{"num_hidden_layers": 8, "hidden_act": "gelu", "dataset": "wikipedia_en"}
Below are experts of layer 4 (counted from 0) of a mixture-of-experts language model. Rows are named router (the router's row for the expert), up (a neuron's input weights, with its number) and show model dimensions 128-191. Each number is 50 + 15 x the weight over its row's rms, rounded and kept within 0 to 99.
Before each expert's rows: a language model's description of what the expert responds to. This comes from a sample of Wikipedia text that the model never trained on.

# expert 33
Foreign name starts. Opening pieces of non-English names and words, especially Vietnamese, Thai, Czech and Spanish, such as Th in Thảo, Tamaulipas.
router:51 60 45 43 57 71 50 46 17 47 64 66 45 66 27 45 39 48 40 31 54 17 47 39 27 34 46 59 09 66 34 55 32 50 55 58 93 51 67 41 63 28 46 66 54 52 46 11 55 47 54 35 42 34 45 51 78 38 57 28 44 31 46 56
up0:65 54 55 48 60 71 59 14 57 49 53 37 86 69 66 83 55 35 58 39 42 55 10 62 51 61 38 61 35 43 49 62 29 19 51 71 63 60 69 57 52 34 70 40 62 43 52 39 49 38 60 40 53 36 45 80 50 21 29 33 36 50 51 63
up1:24 65 48 43 58 49 73 43 26 44 82 48 54 66 47 41 72 59 69 47 47 24 19 68 65 31 51 70 63 43 13 87 27 76 34 38 53 50 46 36 38 61 24 61 15 52 58 25 21 30 58 57 43 52 47 40 69 47 54 52 25 52 49 69
up2:54 52 47 57 54 22 50 47 41 57 51 76 40 23 63 46 76 72 30 72 30 11 48 68 46 17 66 62 28 76 61 74 57 75 61 40 34 75 45 38 32 70 34 72 44 56 71 12 39 31 74 35 40 62 73 46 67 31 65 41 40 66 57 57
up3:36 43 60 22 71 47 46 44 32 37 40 48 70 52 67 50 47 50 38 32 43 47 46 79 45 50 47 58 34 56 64 50 40 67 32 25 55 56 73 54 62 72 42 49 37 56 45 75 43 39 41 53 46 66 77 68 66 31 57 35 54 51 57 66
up4:58 27 58 44 23 44 82 38 38 40 66 49 80 56 44 28 49 46 25 50 48 51 28 63 52 40 59 49 35 42 73 37 50 41 54 38 65 72 50 63 64 57 69 60 66 54 33 35 51 52 57 78 16 45 49 59 40 60 77 36 56 54 42 61
up5:40 71 56 39 69 44 26 58 48 63 68 53 68 68 52 39 52 50 58 34 30 44 56 47 58 59 47 62 45 37 42 51 52 36 70 65 34 51 40 56 22 44 42 69 23 31 37 49 72 53 65 52 57 40 45 62 52 49 72 55 29 58 56 48
up6:50 53 29 58 55 22 58 58 39 46 25 48 63 49 26 30 80 64 61 70 52 28 40 60 47 46 33 37 51 40 58 37 43 48 42 59 23 57 53 60 61 36 45 49 71 41 49 23 49 51 41 48 27 73 43 42 42 56 59 66 45 75 26 33
up7:34 31 45 54 62 59 38 63 38 32 23 60 80 19 34 75 50 32 23 53 56 32 32 58 59 62 40 41 76 62 60 70 53 50 39 79 66 50 39 40 44 24 61 63 39 55 39 37 57 32 51 41 73 38 56 39 43 50 57 44 25 45 57 58
up8:70 62 67 42 41 65 70 65 58 32 30 37 56 68 40 71 44 63 43 52 12 35 49 67 42 29 50 68 31 50 58 55 42 70 47 57 63 39 69 77 73 54 51 50 41 50 40 28 68 34 53 47 60 31 36 54 73 44 42 31 50 59 58 52
up9:45 58 57 49 69 34 49 36 51 41 58 50 48 68 38 55 29 11 61 63 56 27 59 25 69 21 59 41 60 36 63 50 57 68 47 79 35 59 77 49 55 27 74 49 32 56 57 39 54 81 57 86 41 44 59 42 56 54 63 42 66 51 52 35
up10:49 65 79 50 51 67 72 27 34 30 19 84 56 71 26 56 35 56 43 74 43 48 38 50 55 49 31 39 35 63 42 31 34 47 21 60 53 60 52 42 29 60 32 65 21 27 39 51 58 47 39 47 62 67 39 51 61 36 14 43 15 50 48 29
up11:38 28 68 41 38 73 50 66 75 50 66 61 63 48 56 31 48 63 47 36 41 61 65 73 41 51 38 48 37 34 38 75 23 25 44 56 57 58 59 51 18 59 52 90 71 65 30 63 50 35 26 70 32 50 50 67 48 46 41 37 45 58 03 46
up12:37 48 48 41 50 81 46 48 41 13 55 26 19 39 56 65 48 32 53 44 64 56 57 30 56 53 51 40 38 60 66 57 55 29 44 46 48 38 40 35 44 46 49 39 69 35 38 44 56 35 68 52 36 62 43 76 38 34 73 62 53 56 63 61
up13:71 47 71 68 46 68 49 43 62 77 72 33 59 66 69 36 26 33 57 33 44 53 68 37 48 41 55 60 45 43 22 60 48 42 61 57 46 39 48 73 78 65 50 56 80 72 59 49 58 53 57 56 46 39 65 53 52 30 36 62 75 30 61 61
up14:65 37 12 28 45 58 44 38 49 55 49 72 59 59 56 49 51 61 57 43 54 58 59 39 77 33 73 47 40 45 67 40 55 58 58 35 63 44 51 41 57 24 48 45 39 56 54 33 44 57 74 74 74 54 67 51 34 60 57 52 60 67 35 53
up15:74 42 63 43 64 66 55 40 68 64 57 78 43 29 57 20 53 52 80 56 69 43 29 27 55 74 56 67 63 39 72 63 53 44 54 60 63 68 44 46 33 26 39 53 34 66 28 00 55 39 56 56 49 26 42 49 22 46 43 62 31 47 40 51
up16:21 42 32 59 41 49 42 53 64 78 58 35 65 61 38 91 80 52 41 52 50 36 54 51 30 47 40 78 37 73 53 62 52 39 51 41 50 49 60 38 62 26 75 37 47 62 53 60 52 54 50 60 61 25 40 63 35 69 64 20 59 51 58 64
up17:63 49 44 46 37 43 38 64 57 79 42 43 36 35 25 35 34 54 62 36 35 50 33 46 41 77 57 58 42 58 45 36 48 53 54 60 38 75 28 53 56 41 66 25 74 50 73 70 23 37 46 36 20 36 32 67 62 73 59 67 34 55 33 17
up18:60 42 60 63 30 26 18 39 26 37 50 48 27 47 20 37 61 45 36 63 47 34 71 32 62 36 40 44 49 53 71 41 68 49 34 56 60 53 83 82 61 41 65 49 44 16 55 80 51 49 59 58 55 37 51 26 56 64 47 46 63 24 55 21
up19:62 67 53 40 77 48 76 43 56 27 58 64 45 72 33 35 34 50 52 63 56 51 34 77 57 76 65 60 58 80 53 56 60 48 53 50 47 38 49 54 35 54 37 63 45 66 39 44 34 48 31 41 54 46 36 42 68 39 48 58 32 61 53 36
up20:60 22 63 32 61 63 54 23 52 54 37 30 47 67 39 51 83 53 38 55 50 53 36 66 47 31 27 40 42 56 78 37 28 44 57 45 53 21 61 39 60 60 72 58 65 27 38 47 60 55 51 36 48 45 52 26 70 43 26 67 52 52 43 69
up21:32 17 65 53 45 58 25 51 78 55 85 46 77 68 37 37 27 46 67 37 78 69 58 58 49 72 44 43 36 53 67 43 22 55 81 52 80 55 61 68 57 41 20 38 51 48 51 42 71 51 55 74 60 61 46 46 50 52 45 95 42 66 56 62
up22:67 45 61 60 50 66 38 69 60 36 28 43 48 46 51 67 72 39 66 52 58 29 61 59 26 70 36 61 26 74 59 51 47 65 30 65 53 55 53 24 63 29 45 56 43 46 33 64 41 68 76 44 63 55 65 66 46 45 47 55 53 67 33 62
up23:44 57 37 34 71 54 39 45 35 45 42 58 50 47 00 60 48 55 55 51 56 26 36 32 67 52 41 52 39 73 49 74 42 52 36 49 56 82 67 65 82 36 49 41 45 41 55 42 39 60 67 44 42 31 56 42 63 55 28 35 53 63 28 48